Experts of a small language model.
Size: width 256, vocabulary 8192, 68.7M parameters.
Experts: 96 experts in each of 11 layers, 64 SwiGLU neurons an expert.
Below are experts of layer 2 (counted from 0) of a mixture-of-experts language model. Rows are named router (the router's row for the expert), gate (a neuron's input weights, with its number), up (a neuron's input weights, with its number), down (a neuron's output weights, with its number) and show model dimensions 0-255. Each number is 128 + 32 x the weight over its row's rms, rounded and kept within 0 to 255.
Before each expert's rows: a language model's description of what the expert responds to; "comes before" lists some tokens at least twice as common just after its tokens as in all text. This comes from a sample of Wikipedia text that the model never trained on. Tokens count by the router's weight.

# expert 61
Description: Opening parentheses after names or numbers, and equals signs and blank lines forming section headings like == Gallery ==.
comes before: "=", "\n\n", "19", "The", "born", "\n"
router [133 116 141 100  59 131  91 183 163  89  90 182 140 110  87 115 123 153 106  94 124 160 128 105  72  98 121 184 128 174 163 118 148 147  86 126 126 195 160 140  81 149  93  92 155 116 149 106 148  69 129 137 152 150 147 160 146 122 113 152 162 105  96 115 117 107 145  44 118 150 152 137 144 188 120 104 145 121 127 127 144 133 147 107  86 107 145 164 117 179 166 107 139 126 124 158 158 160 175 161 134 145 145 106 122 167  97 156  62 150 140 148 120 146 134  61  74 104 166 118 104 104 180 122 116 124 107 165 104  85  90 141 137 124 205 133 162 142 127 142 105 134 165 145 188  88 107 132 143 124 126 129 140  79 147 129 119 192 137 176  93 168 129  65  86 134  82  84 146 150 128 194 140 105  96 127 131 154  53  43 179  95 168 123 121  98  92 207 115  54 218 100 157 127  60  73 136 143 102 109 133  98 174 143 130 130  56 140 106 157 141 119 111 136 161 178 137 145 142 136 181 124 133 137 113 115 168 136 114 165 129 163  77 123 102 151 121 138  81  98 154 161 113 158  75 160 190 110 155 129 125 138 184 166 114 134]
gate0 [171 118 137 128  95 171  89 149 148 101 136 128 150 112 125 100  92 133  89 165  98 131 107 188  78 146 137 122  86 131  98 125 154 113  76 121 141 165 152 135  98 161  88 158 126  62 139 112 166 121 121 169 144 137 160 159  98  95 103 129 138  46 127  93 137  94 137 126 120 187 144 119 167 124 107 114 168  85 136 168 115 176 112 109 103  88 160 147  97 155 149 147 147 126 182  96  70 134 111 145 134  81 156  89 104 127 134 131  64 170 124 132  94 122 163  88 111 146 136 157  97 146 175  84  74 136 150 154 112  81  86 103 170 106 182  67 134 103 137 127 154 173 107 179 180 153  82 115 170 154 103  75 133 175 134 137 137 146 185 133 141 175 113  85 118  86  71  77 123 201 121 117 119 133 191 107 174 138 119 153 199 129 134 153 181  66  99 151 164 123 188 106 111 142  85 119  55 153  63 167  74 160 154 197 114 103 125  66 117  94  98 119  97 110 127 164 100 200 118 135 129 133 166 172 138 100 153 104 132 131 108 107 165 170 107  60 101 169 112 123 134 173 104 154  95  65 151 114 158  98 126 110 111 133 136 141]
up0 [ 97  78 116  93 137 106 149 110 135  81 146 109 165 128 172 144  94 115 100 100 188 165 123 101 119 154 109 124 103 114 154 107  98 161 160 110 141  69  85 118 126 133 136 146 114 130 123 119 161 164 191 107 123  91 118 154 121  97  94 118  87 146 115 163 117 182 140 185  90 104  86 131  94 148 179 117 150 154 130 155 152 173 147 116 139  93 149 149 114  76 127 124 108 171 104  95  97 102 105  69 217 153 106 131 139 112 161 165 109 166 123 116 122 140 132 126 118  93 120 158 189 149  75 108 104 181 151 147  86 184 161 138 114 138 122 108  96 175  98 117  92 149  99 126  42 145 112 108 116 113 126 131  98 117 137  98  90 104 191 144 113  52 140 194 155 165 146 192 103 140 122 159 103 218  97 187 130 102 161 153  99 138 123 108 109 141  97  94  95 156  67 183  95  83 175 180 146  98 107 152 141 135 100  78 146 128 149 111 110  91 132 182  90 114 124  17 109 171 181 132 151 106  84 153 116 122  47 172  73 138 163 122 135  93  79 108 110  98 164  98 136  98 110 110 144 123 153 137 160  67 131  98 107 145 169 116]
down0 [121 134 111 117 123  74 150 154 220 153  99 164 118 123 159  56 120  92 119  93 112  77 107 104 124  99 154 108 141 142 178  97 125  80 106 243 136 119 121 120  97 167 115 156 244 157 185 114 128  73  79 140  80  91 193 103 181  97 144 160 156 134 143 109 117 155 214 113 122 149 136  73 101 172 127 176 162 145 117 135 135 132 152 146 136  84 147 112 150 154 127 115 149  97 117 127 176  98 138 156 141  82 149 115 144 122 144 122 139 135 119  95 181 140 117 107 137 139 109  89 112  79 136 125 129 168  79 122 161  93 121 183 130  97 148 179 105 121 148 106 168 176 135 108 100 142 178 177 126 169 117 155 103 117 140 101  58 139 127 176 160 116 147 126 118 143 114 128 111 121 150 102 168 112 150 138 110 100  99 107 149 115 116 111  95 145 118 178  88 109 132 117 162 108  92  97 140 104 153 118 132 126 230  98 124  99 101 174 154 156 165 121  62 109 144 207 121  93  99 140 118 124 150 157  96 173 178  89 127 151 104 140 133 119 159 167  93 175 102 106 167 118 160 207 105 120  89  83 141 173 139 105 195 124 158 113]

# expert 48
Description: Equals signs and line breaks around section headings like ==See also==, and paragraph breaks following headings or sentences.
comes before: "=", "-", "|", "The", "\n", "In"
router [146 132 143 171 138 152 170 102 156 103 111 143 132  94  89 103 123 124 138 170 101 133 171 117 140  78 142 175 165 212 183 118 171 183 154  95 158 138 120 149 177 155 134  40 107 112 134 175 103 148 132 135 166 215 127 155 105 176 142 106 124 127  71 133 107 111 129  70 186 145 130 141 107  93 126 160 162  90 162 111 159 115 175 171  80 160  69 136 125 126 174  94 134 132 174 166 112 108 158 179 106 127  78 143  94 155  88 144  87 156 114 153 121 151  82 116 130  87 142  97 102 139 180 134 160 102 106 156  93 154 126  90 133 187 151 110 154 122 125  95  88 162 154 123 143 130 128 147  74  78 131  37 162  70 120  90 174 122  83 125 152 213 105  82 139 112  56  97 119 128 142 139  93 127 141 112 152 100 103 117 143 127 135 118 116 102 154 196 168 140 179 119 125 131  97  44 105 139 110  78 113  78 156 133 152 152  99 145 135  77 139 140 149 139 175 127 163 105 103 123 140 178 131 102 142 104 163  84 134 143 100 133  85 109 128 163 161 119  94  89 119 168  92 102 165 117 162 113 190 106 129 179 158 102  92 191]
gate8 [187 116 122 132 191  68 143 126 171 189 101 103 161  56 100 174 115 128  87 114 185 110 132 151 102  66 135  89 126 140 105 156 156 133 128  92 116  61 115 117  82 156 131 147  95 126 123 123  90 171 170 147 158 129 145 143 119  76 128 105  98 178 157  59  75 164  41 128 128 176 152 126 162 167 122 131 138 161 120  89 126 146 169 166  94  93 215  85 172 136 173 103  78 102 155 161 136 134 137 144 103 140 120 102 154 115 135 133  53 170  79  97 123 112 205 174 126 132 168 165 154  99  69 202 127  99  95 158 135  98 141 169 136 107 149 123 135  76 118  97 147 108 168 107 104 188 145 186  65 136 169 128 112 125 155  97 116 148 117 144 106 135 134 136 136 167  63  79 121 131 113  88 187 125 116 123 145 104 101 150 136 109 152 116  54 110 109  88 112 183 108 140  77 147 123 141 146  55 130  89 155 151  92 125 124 152 169  89  85 133 122 122 120 138 138 140  89 147 128 131 174  68 151 110 175  62 127 125 132 105  98  97 115 130 110 155 175 104 118  94 176 128 143 159 162 102 137 108 112 142 112  90 136 121 114  97]
up8 [170 136  64 175 143 105 103  96 138 175 153 157 177 114 104  94  94  74 137 101 146 175 144 153 105  83 174 143  67 139 124 172 154 120 140  95 133 112  53 121  69 127 122 105 101 125  93 176 110 104 113 150 122 139 157 165 121 130 133 114  88 112 181 130 108 161 143  83 115 141 178 159  68 136 132 150 115 126 105 116 153 104 125  95 103 109 182 156 154 146 179 147 114 118  83 120 124  97 145 104 109 122 184  94 121  91 126 109  54  81  91  86 128 101 120 133 144 135 142 130 139  79 151 104 133 155 112 143 124 132 116 143 135 140 191 103 195 102 111  86 171 148 155  59  98 140 128 125 153 112 181 121  96  85 104 115 141 122 113 192 154 134  92 143 165 104 133  59 153  82  92 123 168  80 112 153 193  84 109 182  83  40 144  81  80 107 127 143  49 154 130 142  41 100 126  91 125 143 146  82 138 119 119 156 160 140 153 164 129 106 150 101 149 141  95 128 158 132 134 160 151  96 173  96 132 161 118 170 209  75 105 133 115 132 174  82 138 110  49  97 148 171 113 173 170 143 148 137 123 159 124 165 131 128  80  75]
down8 [140 119 126 146 152 143 118  49 202 142 131 121 122 160 160  58 106 155 145 105  99 103 109 173 130 176 117 136 106 110 124 119  85 112 173 128 177 133 170 174 145 156 165  75 173 128 157  63 130 106  81 118 133 134 118 118 187 173 158 145 135  60 128  97 135 135 170 174 145  77  80 135 149 105 125  94 155  85 112 173 118 161  66 144 125 139  75 137  74 119 107 179 137 100 128 126 143 143 115 177  90 110 137 181 109 104 126 114 181  88 138 128 146 123 103 124 189 147 132 142 148 159 171 114  71  68 124 121 128 148 135  50  62  99 162 173 115 114 131 154 161  86 147 130  62  78 129 169 160 174 164 103 161 128 147 134  86  97 130 140 168 157  91 147  84 123 132 154 165  71 162 104 112 165 168 127  95 111 124 140 135 121  95 173  64 126 188 151 148 152 136 161 148  85 114 142 150 149 114 138 141  90 149  96 103 149 122 149 181 164 110 141 149  54 148 178 121 129  61 122 129 162 158 160 162 105 137 115 126 168 101 158  98 130 138 185 139 168 170 187 140 109 100 127  93 131 118 121 121 146 128  76 101  76 112 226]

# expert 43
Description: Periods closing sentences and list items, plus ellipses, initials' periods, decimal points, and final ! or ?.
comes before: "\n\n", " The", " In", " He", " It", " She"
router [151 105 138 124 206 125 152 164 202  89 154 118  76 137 116 118  77 116 123  83  72 134 129  60  77  92 129 136 135 185 157 144 209 110 136 102  89 142 227 127 144 123  65 139 155 113 136 123 101  82 189 145 190 147  98  98 127 125 129 114 114  82  84 177 127 104 138 113 111 126 110 162 117 101 115 203 139 122 119 171 152  94 157 118 148 166 111 139 128 139 148 169 112 133 150 130 140 132 136 109 109 174 122 182  60 104 136 121 103  78 129 163 123 159  93 100 126  92 163 116 116  86 118 135 149 121 118 166 101 110 127  97  84 181 100 143 141 107 103 128 121 142 119 138 145  75 137 132 127  79  93 123 168  81 138 154 195 131 158  98 128 111 130  78  94 125 141  47 172 146 115  94  70  77 149 146  70 118 127 103 124 108  95 100 172 128  59 173  95  78  90 128 100 155 119  25 181 105 127 152 117 146  69 132 133 193 155 130 126 101 135 115 123 138 154 108 120 141 120 127 145 116  65 116 144 110 133 107 118  59  85 136 142 114  47 144 159  95 133 139 111  96 104 132  91 160 182  99 163 158 167 126 134 136  89 173]
gate0 [ 92 129 122  69 139  62 121 114 143  94 139 116 184 145 159 158 164 114  48 136  84 160  63 122  74 117 138 102 106 144 127  88 158 104 175 150 159  89 162 130 132 119 102  58 132 165 116 146 200 145  68 117 127 124 117 181  54 184  99 149 109 117  80 119  64  74  85 116 152 124 179 182 134 215 150  84 114 135 151  33 150 134 152 105  56 152 135 108 147  96 119  79 189  71 118 118 184 137 107 100 154 169  99 139  85  81 150  99 106 136 146 122 107 116 187 118  88 108  80 152 144 141 118 161 155 107 108  88 103 170 104 178 159 120 141 133  66  93 124 143 143 118 115 105 127 162 116 141 113 134 157 149 102 142 160 100  66 140 146 111 121 116 122 162 181 182 122 101 129 104 152 183  61 111 102 137 130 116 124 128 201 157  78 134 118 106 105 145 115  89 139 138 105 157 123 145 148  95 150 105 104 138 155 113 101  72 176 113 118 130  74 140 135 191 119 139  94 150  94 109 146 151 103  86 109 161 166 118 125 141  96 126 119 109 163 168 102 107 178 165 143 168 159 123 101  77 158 113 120 108 136  91 127 121 149  95]
up0 [125  74  99  98 153 130 171 105  99 157 149  89 162 158 149 136  67 119 153 172 138 146  96 102 104 127 114  87 129  88 106 144 170 124 115 180 151 114 142 109 119 135 129  71 111 101 114 146 173 114 112 125  94 149 167 114 127 190 172 178  80 117 139 113 117  73 139 124 185 119 125 202  98 140  95  90 142 159 125 124 149 109 110 224  87 136  79 137 155  96  67  85 130  93 107 150 130 164 130 159 109 196 113 130  79 128  69 114 140 132 126 108  86 122 113 120  95 137 163 108 139 122 119 138  76  83 100 150 101 190 132 180 141 118  75  76 100 154 160 132 113 126 147 150 110 146 118 116 111 108 171 135 139  99 195 131  94 174 125 115 126  90  76 187 166 124 151 104 156 111 108 126 149 155 133 148 185 160 171 148 221  98 119 119 125 131 116 161 117  41  72  99  95 137  66 141 141  84 140 116 129 127 103 138 147 190 122 107 122 101 165 142  65 171 168 148 167 171 212 190 157  98  95 148 158 140 181  89  84 125 133 142 138  81  79 136 157 163 196 119 146 135 164 114 157 120 155  67 141 119 132 148  88 124 144 130]
down0 [100 187  95 120 158 131  56 158 145 138 143 107 130  98 226  79 134 158 133 145 113 111 138  97 157  96 133 116  91 135  51  70 132  87 121  63 161  78 182 113 158 119  87 160 112 125  98 168 178 138 126  87  94 169  98 146 107 132 115 133 116 122 138 123  71 193  97 148  98 144 109 157  82 138 160 105 103  81 162 166 159 136 138 151 168  67 150  67 144 123 122 146 112 115  35 132 147 100 116 122 176 110 176 108 139 101 131 105 124  85  96 158 110  88 152 198 154 122 123  73 115 110 170 124  95  74 132 161 114 148 150 112 117 119 107  40  93 164 193 171 105 157 144 144  94 117 158 137 109 110 116 107 113 137 113  71 127 118 193  94 111 178 144 125 164 123  88 160  90 128 102 121  87 145  99  98 127 114 112 135 155 159 130 139 154 125 117  92 196  86  90 163 109  71 127 140 122 155 130 150  65 183 160 123 193  95 138 119 104 149 129  72 164 115 110 168 137 115 158 110 137 153  51 133 106 202 125 111 124 125  86 145  91 112 136 127  83 112  91 130 126  85 140 111  86 103 160 131  88 168 120 117 149 147 106  74]